{"n_layer": 12, "d_model": 192, "n_experts": 80, "experts_per_token": 2, "d_expert": 128, "d_shared_expert": 128, "activation": "swiglu", "moe_layers": [2, 3, 4, 5, 6, 7, 8, 9, 10, 11], "router_score": "sigmoid", "normalize_top_k": false, "routed_scale": 1.41, "balance_loss": 0.00296, "balance_bias": false, "router_noise": 0.3, "init_std_router": 0.0261, "lr_router": 0.000355, "vocab_size": 16298, "norm": "rmsnorm", "norm_eps": 1e-05, "tie_embeddings": false, "optimizer": "muon_variant", "lr": 0.00901, "beta1": 0.95, "batch_tokens": [65536, 131072, 262144, 524288], "seq_len": 1024, "train_tokens": 299200000, "steps": 3460, "dataset": "wikipedia_en"}
Below are experts of layer 5 (counted from 0) of a mixture-of-experts language model. Rows are named router (the router's row for the expert), gate (a neuron's input weights, with its number), up (a neuron's input weights, with its number) and show model dimensions 0-191. Each number is 128 + 32 x the weight over its row's rms, rounded and kept within 0 to 255.
After each expert's rows: a language model's description of what the expert responds to. This comes from a sample of Wikipedia text that the model never trained on.

# expert 1
router [167  96 144 123 131 173 115  99 102  79 158 149 166 168 104 110  89 135 133  95 144  95 158  80 126  97 165 116 121 149 146 190 151 144 106 122 157 149 118 159 111  68 172  89  91 162  91 105 133  80 147 154 180 113 104 172 124 180 152  89 157 141 160 114 163 132 152 171 110 144 120 100 124 119  97 103 101 122  72 156 146 166  96 114 162 151 109 151  87 131 120  95 132 109 118  93 145 131 134 106 174 166  75  72  71  94  91 161 160  77 118 150 136  99 154 187  91 166 187 132 182 120 142 155 160 110 148 160 154 153  76  73 131 125 181 167 185 162 186 131  89  65 139 105 141 174 150  90 142  91  76 167 137  97 176 187 149 140 162 167 148 174 158 115 165 147 129 101  99  89 151 134 132  94 149  88  95 139  98  92  95  92  81 153  96 186 163 141  96 102 128 175]
gate0 [148 105 100 155 126 156  65 168 137 124 123 142  93 111 128 157 126  55 163 101 150 119 172 160  81  99  65 108 168 181 132 150 126 142 108 122  95 123 163 133 126  86 141 161 134 155 176 112 142 141 132 100 128 134 114 184 102 158 140 104  92 133 199  76 176  71  96 122 151 101 152 162 129 130  87 170  59 133  86 225 116 117 171 127 203 126 142 155 156 116 126 170  96 144  80 140 174 142 129 163 146 187  61  92 127 118  92 181 166 130 116 162 146 107 130 113  92 141 179 123 160 123 114 137 122 113 150 161 199 160 165 174 152 100 143 172  95 176 101 118 101 141 160 142 111 127 138  99 136 166 179 161 108 151 141 163 129  36 113 159 164 127 159  92 131 113 135 108 150 133 141  83 107 151 121  70  95 110 101 127 194  87 177 143  99 128 134  91 147 156 150 104]
up0 [133 120 137  60  99 142 130  59 112 136 133 165 134 111 128  78 217 125 166  82 116 126  95  92 143  84 104  56 165 136 111 103 119 139 133  93  63 121  73 165 103 143 130  98  99 144 168 133 142 135  71  96 118  92 125 214 125 153 150 173 108 106 144 120 112 144 111 134 145 186  88 154 107 126 141 128 102 136 148 131 147 140 148  76 183 173 116 104 183 142 110 134 171 167  60 157  79 187 141 118 140 163 124 137 107 165 145  94 104 152 133 205 198 151 106  99 148 126 165 146 108 103 130 111 125 118  91 162 117 108 137 129 147 134 131 119 102 182  83 159 136  88 110 155  72 136 102 113 135 106 161 120 223 129 130 163 119 110 134 103 142  77 120 109 141 110  72 153 195 159 116 100 125 115 178 141 143 117 136  86 111  97 135  88 142 216 115 146 168  95 118 186]
Description: Table cells and names. Newlines, commas and word pieces in tables and infoboxes, plus compass or conflict words like East side, Civil War, West India.

# expert 4
router [151 101 144 118 136 170 104 110 105  77 174 150 157 156  91 128  82 133 123  91 125 107 145  86 158  88 161 129 116 143 131 181 143 146  97 132 154 142 128 148 125  78 158  92  86 173  93 105 120  89 148 149 174 109 112 179 115 169 140  98 141 141 136  99 151 134 147 164 109 158 128  81 139 108  65  90 115 114  88 154 147 173  91  97 157 166 114 137  91 115 119 101 147 116 116  85 151 138 137 107 188 174 101  74  80  62  85 166 151  81 113 145 132  89 149 192  90 165 201 138 174 109 150 151 160  94 154 159 154 162  85  77 128 114 178 164 183 176 172 146  78  71 150 100 138 169 156  97 134  86  89 169 130  87 178 181 150 128 159 158 158 167 157 113 154 125 129  94 103  83 151 146 145  92 140  91 109 143  94  80  94  90  76 144  87 175 162 152  85  99 123 168]
gate1 [118 174 122 152  92 121 130 184 129 103 140  67 107 118 141  86 111 149 106  64  86 121 172 154 127  84 109 200 148 152  95 130 135 106 112 113 135 171 138 130 171 120 141 148 118 114 163 127 168 174 129 112 167 151 141 170 133 146 134 143 103 141 178 135 151 106 141  58  95 130 137 178 153 169 135 129 143 126 137 119 161 169 140 127 100  71 169  84 105  65  95 151 181  92 135 105 163 158 117 108 120  70  64 122 118  82 147 147 138 106 136 204 132 149 148 119 121  83 144  97 158 150  99  93 141 105 145 129 145 148  78 108 134 105 145 113 121 135 127 184 124  67 167 183 151 156 149 141 197  96 171  93 107 106 136 116 111 131 126 115 122 151 160 167   0 138 138 148 155  93 122 124 151 143 172  98  91  95  87 100  17  97 164 110  95 123 160 115 104 114 190 100]
up1 [ 54 108 137 141 123 129 195 197 128 131  94 121 127 184  99 152 129 101 131  97 165 137 151 120 123 119 116 168 101 140 109 102  85 124 149 155 105 140  85 135 168 133  74  75 152 163 140 136 104 136  90  95 147 135 139 185 139 143 157 187 146  37 120 127 157  84 153 104 123 175 138 118  77 124  57 130 138 169 141 154  99 115 131 131 103 135 109 105  77  82 154 104  45  78 119 151 178  97  87 164 113 191 113 168  96  78 113  87 112 121 119 122  90 145  45 149 174  88 155  87 101 130 151 128 132 123 126 180 101 141 111 140 184 101 127 154 181  98  76 115 135  91 163 152 103  95  87 162 206 123 179 124 164 137 132 135  60 104 143 155 126  89 145 132 100 101 115 132 168 133 167 117 128 117 144  80 110 126  84 125 116 136 161  56 102 110 129 132 177 107  96 147]
Description: Table and line breaks. Line breaks, commas and pipe separators between entries in tables and lists, plus heading markers and capitalized word starts like Scientific, FIFA, Mar.

# expert 56
router [161 103 146 119 134 183 101 105  96  81 160 142 155 152  93 113  82 144 112  83 122 107 149  76 141  87 162 100 112 149 114 184 155 153  94 128 173 153 117 154 108  66 162  87  89 176  95 122 133  78 151 158 157 102 101 166 129 185 151 105 134 138 139 105 168 140 163 171  99 132 121  91 125 138  98  90  88 107  82 160 135 168  90 112 158 167 109 142  84 119 131  85 124 108 108  89 166 146 143  96 181 160  90  90  87  94  91 165 168  69 110 147 125  84 151 186  91 169 181 133 166 128 159 142 156 100 154 164 166 160 100  80 131 122 167 163 170 168 180 132 105  68 153 102 134 173 156  93 134 106  79 174 143 113 183 189 166 127 157 159 148 176 153 108 159 147 113  87  99  79 153 139 132 106 137  85 120 143  99  90  97  98  69 147 107 165 157 174  90  94 129 170]
gate0 [ 50  57 180 158 104 195 138 119 124 131 197 172 125  93 101 103 134 118  98 129 205 115 132 163  94  89  90 145 131 163  72  89 156 135 125 151 173 108 166 129 139 144 138  73 141 130 158 128  98  89 130  91 105 143 200 134 120 160 122 148  97 173 139 112 132 126 114 129 140 100 104 161 117 167 163 110 107 132 140  99 156 175  77 107 118 148 146  97 118  99 182 172  78 133 133 166 121 160 162 144 125 195 140 153  86 135 153 135 170 118 138 127 108  92 134 153  91  98 138 174 126 134  62 142 209  87 178 148 134  92 138 113 154 113 107 194 142 124 108 114 172 152 155 122 122 150 200  96 111 115  96 121 101 140 166 177 101 132 107 129 163 118 130 127 148 142 101 137 120 128  85  90  62 156  96  88 145 113 169 177 111 209 115 143  92 160 127 167  85 202 156 165]
up0 [ 89  83 158 243  81 123 160 168 194 182 128 140 100 159 114 108 165 119 134 122 117 155 170 137 105 119 186  73 179 109 101 111 112 157 117  59 150 167 156 117 103 128 166 161 158 133 146 105 134 155 152 140 104 144 156 162 134 143 162 119 131 115 172  94 121 137 132 132 111  58  95 129 117 155 174 112 105 180 111  92 119 153  70 136 116 136 123 127 120 102 138 142  97 118 172 146 170 109 102 134 132 145 103 138 113 105 129 142 189  40 115 115 112 132 140  93 132 122  65 144 144  70 119 154 155 120 148 162 151 166  94  86  91 129 158 181 131 147 113 132 161 100 122 120 123 106 160 138 115 167  59 153 112 186  74 146 119 141 113 152 137  99 131  89 195 158 144  98 119 154  78 121 132 121 112  93 141 125 128 132 100 138 116 172 104 223  65 120 238 160 104 108]
Description: Row ends and ordinals. Line breaks and pipes ending table rows, ordinals like first, third, and verb endings after word stems, such as absor-bs, st-alling.

# expert 61
router [147  97 135 106 137 185  97 104 115  79 150 155 176 147 117 124  85 131 121 116 136 112 157  87 142  77 174 116 125 146 124 188 125 157  94 137 159 136 117 132 122  70 157  88  89 196  87 120 142  75 145 165 185 110 107 173 136 178 145  96 137 146 166 121 155 140 169 170 115 159 132  81 141 118 102  87  87 113  73 151 136 162  98 104 158 152 104 144 100 131 109  88 141 117 114  97 163 137 136 110 179 179  97  83 118  71  98 162 163  69 113 147 151  87 140 203 108 162 182 127 163 122 142 151 152  90 136 172 165 155  89  82 137 123 178 166 170 153 165 135 104  62 156 106 138 174 153  96 119  86  69 162 152 118 180 171 165 153 156 167 165 170 159 119 168 130 142  85 104  81 142 139 132 105 150  94  89 161 113  77  93  93  70 140  97 155 158 139  92  83 109 166]
gate0 [173 124 193 146 119 130 121 110  60 109 184 140 110 121 151 175 167  70 126 136 134 139 141  84  86  94  55 105 167  92 141 133  81 147  74  81  97 160 100  78 114 116 141 154 112 112 128  75 203 148 153 144 126 142  68 182 104  97 192 129 139 136 182  80 147 116 167 162 111 134 129  74 140 147 145 133 130 103 141 143 136  96  66 137 106 165 137 164 112  86 170 123 114 119  86 187 154 175 112 114 160 175 116 132  62 124 111 112 177 161 111 104 141 113 100 102 111 142 170 142 137 146 173  87 105 110 165 143 118 156  95 102  66 108  54 136  93 114  94 120  68 118 128 169 135 122 130 123 119 135  87 111 100 124 102 146 136 135 111 180 108 168 106  67 105 112 137 115 162  55 126 106 148 130 132  62 137 147 134 209  99 127 182 102  78 125  97 154 102 141 163 122]
up0 [100 117 162 195 131 211 126 141 109 154 123 122 111 130 128 131 140 109 181  78 154 146 114  93 124 158  97 120 154 142 141 131 105 128 116 162 152  93 101 146 108 143 195 204 120  88 166  61 148 157  83 114 177 158 104 153 151 148 119 119 102 109 212 150  71  91 158 141 122 173 131  89 132  84 138 144 107 172 135  82 108 130  91 115 200 162  98 125 130 126 123 112  94  87 164  97  80 122 115 134 137 111 170 115 149 187 152 137  95  65  84 163  99 127 105  87 106 136 113 214 173 111 142 146 117 145 126 113 115 102 117 105 148 114 136 111 134 117 131 149 182  94  93 108 141 104 109 125 146 145 137 132 147 110 106 138  80 133  91 196  72 187 140  78 183 138  90 131 123 140 141 176 161 127  40 135 148 147 142 184 139 173 172 130 102 153 112 116 156 186  47 109]
Description: Sentence ends, first names. Periods, the and common first names like John, Robert, William, plus abstract nouns after the, such as fact, grounds.

# expert 57
router [151  99 149 118 145 170  93 119 105  85 168 139 175 163 111 111  77 137 137 114 124  98 143  84 145 103 148 123 125 151 134 183 150 165  97 120 153 141 108 161 116  77 148 101 100 158  96 122 121  70 142 158 189 102 123 175 119 163 144 104 147 149 147 109 146 127 163 164 102 137 120 104 138 104 105  88 114 104  51 155 144 156  77 106 155 166 115 147  84 117 127  91 129 123 108  88 150 148 136 118 168 173  99  73 102  82  79 153 166  75  97 139 136  94 143 194 112 162 176 144 162 128 145 155 154  95 149 160 153 170  87  89 149 122 196 159 167 178 189 129 104  66 155  93 139 176 152  85 121  87  72 154 135 109 188 196 150 141 168 147 168 203 168 128 154 136 122  89  98  91 152 142 143 102 150  82  90 144 109  79 103  86  79 138  88 156 157 153  95  94 111 181]
gate0 [101 130 121  84 102 110  67 108 108  88 142 189 131  72 140 156  84  72  59 108 127 130 128 106 118  98 130 145 151 159 148 152 168 120 151 155 126 161 126  83  99 152 138 200 134 104 141 141 147 141 145 141 187 101 121 149 133 137 172 122 117 137 110 137 156 109 128  94  93 134 138  89 221 172 163 155 137 118 100 197 103 121 131  94 109 122 169  85  89 178 116  96 156 116 135 114 147 115 106 141 145 103 143 113 212 132 126 116 112 128 119 129 177 130 155 124  97 156 208 111 122  96 107 160 152  71 110 215 181  92 125 146 157 114 134 127 154 129 200 128 133 149 190 138 130 165 118 161 152 146  76 161  91 137 167 112 191 162 142 198 119 138 119 106 124 143 190 164 134 135  93 138 116 121 115 122 140 144 174 129 113 154 165 142 175 129  12 174 149 131 139  77]
up0 [110  87  72 156 107 116 121 121 111  73 138 171 161 158 131 132 130 126 150  98 117  95 144 154 171 121 113 109 134 140  71 136  98 157 158 139 102 136 125 119  97 163 128  86 145  68 117 163 154  97 127 135 114 136 151 102  85 140 130 168 159 137 159 141  85 222 112 153 168 147 180 169 161 120  53 118 179 164 134 131 168 158 172 121 137 173 185 131 141  78 164 149 167 145 125 149 146 121  74 146 170 119 165 134  89  95 142  72 140 129 191 166  84 183 109 139 124 151 112 174 129 160 105  85 195 135 126 132 159 106 124 160  81 117 158 149 167 142  95 111 158 130  57 132 210 140 161  79 100 101 140 138  82 118 105 102  52 124 154 140 129 151 144  90 156 128 151 161 103 180 106 148  88 143 120 130 121 145 130 118 145 120 121 156  71 107 136  90 170 217 132 212]
Description: Table separators and subject. Slash and pipe separators in sports and election tables, section markers like ==, and abstract nouns such as subject or term.

# expert 30
router [145 109 120 134 129 167  89 102 103  83 162 131 169 155  87  91  92 128 121 106 130  99 158  81 158  72 154 124 136 151 149 180 153 148 105 144 163 142 118 161 130  71 147  98  84 184 102 115 136  97 159 167 176 109 120 179 122 154 143  98 157 143 151 107 159 131 165 167 111 145 118  89 131 115  89  93 105 103  75 155 153 161  89 102 159 159 124 134 105 136 116  76 153 119 115  85 160 142 149 110 177 167  97  92 105  84  81 167 146  77 101 132 140  80 153 189  88 181 185 140 174 110 156 155 156 103 141 142 164 161  99  66 136 137 170 165 174 168 171 136  94  82 161 105 144 178 160  88 135  85  72 173 149 104 184 185 155 144 169 158 155 163 160 113 167 147 128  96  98  89 144 134 130 100 151  81 107 149 109  78  89  78  80 154  98 166 163 147  87  91 119 182]
gate0 [164  72 102 173 103 131  60 125  88  97 118 111 164 180 106 118 117 105 129  38  67 104 136  98  98 100 150 113 154 114  71  82 184 110 135 160 129  95 121 165 107 126  67 109 155 109 102 153 155  94 124 137 210  74 150 149 106 117 105 128 130 119 112 133 189 105 133 128  92 173 142 135 111 103 113  57 123 135 119  94 113 136 115 112 162  84 109 163 167  97  85 133 127  12  99 107 117 166 128 114 117 104 141 163 126 128 144 115 148  73 107 129 129  89 166 143 114 145 157 168 122  63 101 118 165  80 114 140  90  97 129 148  87  90 152 109 107 168 102 122  65 127 155 156 101 139 155 125  98 131 110 113 175 155  85 103 109  97 129  44 128 145 176  97 130 133 165 147 110  87 114  43 151 175 118 120 149 133 130 142 105 171 156 114 162 113 129 158 135 109 140 206]
up0 [ 84 148 121 176 131  62  66  71 154  44 118 134  99 180 161 121 194 162 111  96  78 163 112  84 145 127 174 111  71  98 137 147 168 110  86  81 139 149 107 130 166 134 112 184 126 128 117  80 151  72 143 167 132 146 123 183 136 158  90 143 128 146 164  79 124  97 133 126 202  90 130 128 103 162 116 130 137  95 142 109 128 133 139 113 101 133 128  90 123 130 145 114 104 129 145 149 119 125 148 176 112 189  89 115 144 120 127 121 143 152 161 150 161  95 150 155 146 104 132 112 131 129  98 109 184 123 128 158 101  78 158 117 127 128 148 110 142 194 109 118 124 166 122 139 132  83  95 125 110  59 120  84 150 119 206 119 134 130 126 166 176  70 106  89 112 221 132 190  99 181 122 232  90 143 118  99 118 143 109 137  77  88 153 109 122 107 140 129 128 204 136 163]
Description: Nationality and country words. Nationality adjectives and country names in bios and tables, such as German, French, Italy, England, plus commas and table pipes.

# expert 12
router [157 104 153 125 127 167  99 111 100  79 164 136 160 161  90 131  84 130 136  94 130  97 147  72 146  80 173 101 129 140 128 181 150 141 109 141 174 127 114 162 119  69 158  88  86 164  90 111 132 104 160 163 196 112 116 191 137 180 150  91 140 152 145  94 157 134 163 159  97 148 123 101 130 111  83  82  94 120  85 168 146 174  90 110 145 147 110 141  96 124 120  96 147 116 101  85 165 144 142 109 180 169  99  96  88  89  89 160 158  77 110 157 145  80 154 200  85 170 175 139 161 116 147 145 160  95 144 152 152 173  80  70 139 134 172 157 178 161 158 145 102  68 147  98 147 172 157  88 139  96  76 153 131  97 184 179 166 139 161 145 154 171 152 112 161 154 120 105  96  95 144 138 137 129 144  84 102 139 108  75  89  86  75 147  93 168 166 153  92  93 130 173]
gate1 [194 215 120 143 125  76  98 184 119 145 168 108 163 194 100 106 103 138 116 103  99 109 178  99 116  33 125 127 104 148 126 167 215 116 123 144 151 106 146 145 100 175 134  97 148 131 118  93 149 180 153 155 163  77 143 111 138 126 104 141  93 129  92 149 110 145 154 109 134 140  75 116 148  98 157 109 148 132 147 121  65 188 100 107  99 151  68 138 111 122 130 124 113 139 101 113 157  88 120 111 184 157 133 139  82 176 112 128 118 133  87 138 147  62 183 123 117 128 125 159 145 155 166  82  95 207 104 158 185 161 146  86  95  76  95 119 140  89 146  76 117 105  96 144 151 162 128 130 174 177 119 161 151 106  58  57 153 166 114 160 119 173 136 154 172  94  94 134 125 172 151  90 136 178 136 105 129  95 129 110 124 127 183 135 166 164 143 141 122  96 122 155]
up1 [203  96 141 120 100  97 110  98 149  84 179 137 152 142 118 186 127 110 168 188  82 102 145 120 120 107 121 158  68 121  66  84 148 158 152 179 144  79 135 184 130 136 127 140 125  85 128 119 119 147 140 138 115 119 118 151 118 123  95 141 108 131 113 152 143  95  71 106 154 123 139 165 174 119 111 146 139 119 113 195 172 104 127  84 138 138 103 185 134 138 145  96  90 142 122 192  94 107  81 119 147 107 209 165 129 101  90 134 161 146 144 140 188 125 148 135 121 139 139  50 163 146 230 164 132 146 124 170 200 101 111 105  96 156 111 124 124 158 105 166  86 144 118 101 100 101 106 107  85 176 120 130  98 127 177 124 107 135  93  94  96 123 157 173  38 165  95 158  97 167 155 160 156 184  78  81 159  91  85 193 126 117 127 144 126 128 155 128 133  78 138 106]
Description: Institute and subject stems. Word pieces such as institute after in-, psych, chem, and County, Township, Geography, in places, schools and politics articles.

# expert 7
router [156 111 146 113 148 181 119  96 104  84 176 144 148 153  96 134  80 138 135  97 126  91 151  66 145  82 166 107 118 151 138 175 141 164 104 129 177 143 119 153 124  82 152  87  84 171  92 121 124  65 146 169 180 104 104 177 129 172 146  97 143 138 152 107 165 141 161 161 109 132 127  99 122 118  99  91  99 109  75 172 142 153  85 126 167 153  90 153  88 126 123  88 144 111 114  92 151 140 142 113 160 166  92  80  90  83 102 157 160  74  96 162 142  83 138 185  89 171 192 139 158 125 144 150 168  95 150 149 156 169  98  72 134 123 178 167 169 162 154 154 101  63 145 114 138 163 156  82 126  87  80 167 139 109 183 179 156 137 169 151 153 165 154 122 158 133 131  90 105  78 142 134 130 113 138  94 105 154 101  71  88  96  65 150 102 163 170 153  81  93 114 192]
gate0 [135 106 190 167 152 153 130 106 153  65 138 138 151 110 134  88 134  97 122 145 136  98 144  41 151 104  85  98 186 113 111 125 129 108 134 113 190 103 115 136 123 133 166  68 127 157 128 123 103 127 148 138 198 100 142 112  91 131 199 142 137 168  76 195 219 147 132 233 122 138 145 148 158 103 150 117  91 140 115 132 155 130  59 120 123 168 173 112  67 115 117  81 109 138 182 132  94 156 162 126 145 125 128 160 108 113 123 122 133 117 118 142  66 110 154  99 120 120 142 101 179 139 169 174 116 165 162  84 182 125 138 156 154 125 119 153 112 138 176 153 136 114 105 131 101 121 124 157 159  95 133  96  99 173  52 111 146 123  38 175 155 101 108 169 107  93 114  73  80 163 127 137  99 155 117 108 114  60 131 150 100  91 158 141  93 146  93 178 131 128  91 106]
up0 [163 178 159 191 101 169 161 158 132 142  88 115 172 148 132 135 138 160 117 127 165 100 125  73 130 127 110  78  98 149  84 109 123  88 139  87 155 105 115 124 121  89 187  57 136 124 108 179 165 126 112 110 131 102 152 195 123 154 143 152  89 179 106 139 180 106 161 154 175 160 200 117 102 148 181 116 123 110 135 127 131  74  84 156 114  79 101 113  76 105 133 139 164 195 113 196 110 112 115 128 136 149 150 150 153  96  94  79 103 113  83 119 104 157 138  99  88 132  83  94 135 143 163 150 119 117 151  77 177 138 148 193 130 117 134 143  71 125 154 177 162 139 112 172 111 134 175 109 122 104 151 206 118 119 137  95 166 132  54 112 148 142 152 211  91 139  35 135 100 113 120 196 126 127 105 134 127  70 126 122 117 134 109 171  98 151 118 168 151 138 141 109]
Description: Table separators, quantity phrases. Newlines and pipes in sports and legal tables, and words before of or than in prose, such as a lot, more open-ended.

# expert 45
router [155 100 160 121 125 176 108 105 110  86 164 134 173 164  95 122  86 140 133 106 115  95 162  84 158  80 149 117 120 148 146 177 140 153  87 124 153 139 124 164 108  68 150  90  83 168  94 111 128 103 146 156 187  94 116 175 116 160 152  98 145 148 149 102 150 135 167 161 114 143 115  89 132 124  93  86 102 125  70 163 137 165  94 114 162 147 118 148  89 120 119  78 140 118 109  89 173 154 141 108 184 167  90  89  73  88  99 163 152  78 110 148 133  89 141 191  96 167 160 142 164 123 149 153 165  97 142 165 169 158  84  69 126 125 172 158 176 174 165 120 100  76 146  97 139 167 154  88 131  80  79 148 141 109 180 208 136 145 159 154 148 179 159 116 176 136 126 100 100 101 144 145 131  85 135  98 111 137 107  72 106  77  58 158  92 176 166 154  82 104 108 183]
gate0 [110 150 134 110 110 142 190  67 141 120 126 105 190 105 152 142 132 134 125  61 152 105 169 127 117 108 202 116  91  86 150 154 112 158  91  93 118 144 119 116  89 147 127 123 144  68 119  83 176 113 168 113 189  84 128 164  72 102 128 164  75  88 148 111 196  55  92 172 159 135 115 148 137 121  98 130 131 119 122 120 121 105 117 177 185 129  73 118 138 137 129 152 152 103  82 121  70  96 144 102 152  80  73 159 168 112 129 158 111 115 119 127 123 142  86 178 159 120 136 184 160 130 128 142  87  61 111 103  90 131 125 100 118 120  81 124 145 107 118 152 143 137  74 102  61 199 148  87 109 128  66  49 165  68 117 134 158 121  99 148 158 145 164 174 130 132 126 103 118 106 145 108 140 150 167 116 119 122 100 195 100  99  66 159 126 122 151 181  79 112 119  88]
up0 [158 131 187 132 147  96 113 127 109 119  62 110 115  64 148 115  95 136 138 117 154 106 169 128 109  72 184 199  93 160 121  93 166 125  86 116 110 154 163 116 121 140  79 110 127 135 164 125 148 100  86 107  63 117 195  55 146 167 106 132 147  94 134  99  87 127 116 111 135 101 114 127 147 169  86 107 182 114 102 137 132 120  86  89 131  87 143 141 126 150  77 107 154 131 140 104 179 194  80 155  68 132 135 158 122  98  71  99 148 173 108 151 153 139 150 144 111 130 179 127 227 158 131 167  56 120 117 151 111 134 106 101  60 161  93  82 129 149  98  84 153 132  96  77  87 151 112 150  83 135 127 109 151 120 199 146 136 203 131 117  99 173 109 199 126 130  95 126  96 141 132 133 174 185 139  96 131  95 133 119 179 103 122 140 165 149 149 161 154  98 121 127]
Description: Years and table pipes. Table cell pipes in lists and election results, the noun years after several or previous, and words like women and provincial.

# expert 58
router [150 123 172 122 170 127 112  84 149 102 199 149 162 126 123 137 116 122 149  60 102 115 148 106 115  72 182 138 118 130 106 144 200 158 145 145 142 145 137 163 139 101 190 122  53 152  82 103 162 113 171 132 155 132 102 141  92 152 165 122 171 117 124  93 123 153 172 148 109 133 127 112 152 154 123 100 143 112   7 140 121 148 143 130 140 155  93 111 119 142  63 105 114 140  61 109 160 158 129  84 127 120 137  68  83 130 112 146 169  99 127 151 129  96 103 133  92 189 139 106 113 115 104 155 214 121 120 164 188 137  48 120 145 112 140 154 201 195 121 104 111 113 162 142 170 139 138 104 149 128  80 183 100 135 172 175 129 159 149 112 134 147 150 119 117 121  87 116 120 112 178 106 172 130 142  80  71 118 108  94 126 128 111 162  87 175 140  97  81  49 131 142]
gate0 [105 168 184 153  84 155 153  97 192 135 109 118 102 148 103 146 132 125 177  34 156 128 143 108 121 141  83 109  96 136 112 111 162 138 157 160 137 190 148 148 126 113  96 145  94 170 112 203 166 154  87 132 151 147 153 109 110 100 146 180 131  87 167  89 177 111 115 130 136 150 139  99 117 157 106 175 124 105 158 103  86 142 197 155 142 143 101 113 157 134 127  72 134 136 155  99 136 177  99 179  92  94 117  77 117 148 125 171 135  91  96 132 136 101 183 110 152 102 150 145 113 108 112 168 105 163 125  97  56  87  91 146 132 102 113 103  83 117 131 125  74  96 103 116 196 104 133  70 184 137 191  71 177 154 191 149 114 112 150 166 168 100 140 149 133  97 163 111 134 196  86 130 100 157 124 120 100  65  75 161 125 149 109 118  88 130 179 147 149 178 163 111]
up0 [157 113 133 138 109  63 129  90 117  90 129 103 149 114 135 179 102 135  64 107  90 157 136 141  54 134 185  72 100  99 157 122 176 112 117 123 135 143 133 140 147 154 132  94 189 146  99 213  84 147 138 134 159 114 160 155 112 124 169 109 148 139  91  48 117 127 139  90 108 145 109 132  68 132 128 162 107  95 113 104 114 134 128 146 122  91 144  97 125 133 149 129 163 180 134 132 126 105 127  56 200 117 123 119 138 195  75 113 133 153 109 123 131 144 133 138 102 106 169 106 114 134 111 106  66 110  82 162 192 173 158 110 109 219 163 161  96 130 117  47 167 187 156 169 148 102 156 120 107  66 136 109 130  92 108  97 161 173 124 139 177 141 126 142  93 151 184 159 114 171 170 141 169 184  99 105 134 120 171 177  93 141  90 147  97 160 124 111  94 104 120 174]
Description: Word-initial prefixes and stems. Prefixes and inner pieces of lowercase words, such as ex, inter, trans, pro, dis, and exp-end-iture, re-ef.

# expert 23
router [167  93 151 115 123 186 108 113  92  93 172 139 159 155  96 126  82 140 116  88 134  89 147  82 145  82 160 120 116 148 154 175 144 150 102 124 151 143 107 147 101  79 160  91  79 176  97 115 126  93 160 153 171 110 116 197 122 176 155  95 151 143 150 106 166 141 159 157  98 137 122 106 126 141  90  81  93 111  73 155 137 166  98 102 165 143 109 146  99 124 125  85 147 118 108  86 170 137 136 110 173 170  89  81  89  85 102 159 163  82 111 143 137  87 148 207  85 161 189 138 166 130 145 146 161  91 139 162 152 166  93  86 123 133 167 169 182 158 170 133  95  73 155  96 140 174 158  92 125  93  76 157 137 107 188 194 154 138 156 157 147 161 158 133 168 147 136  94  92  85 146 136 128 104 135  96 104 145 107  84  88  89  76 169 102 177 165 155  82 104 130 183]
gate0 [164 127 197 171 118 179 159 154  76 124 168 117 167  95 156 109  45  94 115 128  72 149 121 128 173 206 102 139  85 124  99 148  99  54 115 142 120 165 117 139 131  94 128 140 100  57 123  97 124  81 155 158 110 147 133 158 137 131 153 142 143  82 129 136 146 144 158 152 107 122 201 106 177 104 125 126 117  92 101 191  90 152  90 172 131 117 103 117 145 169 184 198 144 176  85 167 130 124 110 118 151 197 178 121  93  73 160 100  80  98 182 120  76 124 153 115 131 118 152 145 130 113 126 129  95 104  80 104 156 142 126  55 125 110 118 154  70  86 111 119 102 162 155 123 163 200 159 127 153 158 110 165 128 163 138 116 172 129 127 127 115 145 147 118 111 134 117 107 147 116  93  86 169 136 165 125  68 126 125 156  97 128 168 158  93 210 138 140 130 158 128  75]
up0 [143 112 106  90 145 157 121 185  39  61 133 136 129 121  92 106  56 134 160 155 121 149 134  94 102  89 102 134 125 142 156 126 123 197 140 131 136 130 151 108 146 172 172 130  87 156 100 116 141  79 142 143 117  91  72  79 113 116 134 144 132 140 123 121  56 161 147 103 167 131 144  99 123 146 119 159  91 166 150 199 119 110 144 132 126 154  95  60 106 181  52 143  99  92 132 131 167 166 125 151 135  84 139 120 179  90 105 134 147 107 149 161 157 135 129 185 144 135 145 121 123 152 114 105 137 187 202 141  52  92  93 182 124 174 115 181 116  90 146 162 130 127  93 105 156 129 136 192 123 165 123 116 127  86 137 103  97 100 165  79 112  89 142 167 143  40  94 185 137 191 129 111 109 140 121 127 148 127 152 136 184  93  62 124 111 129 182 124 101 132  96  94]
Description: Table numbers, award results. Numbers, commas and pipes in score and statistics tables, plus award-result words such as Nominated, Won, Gold, and article a.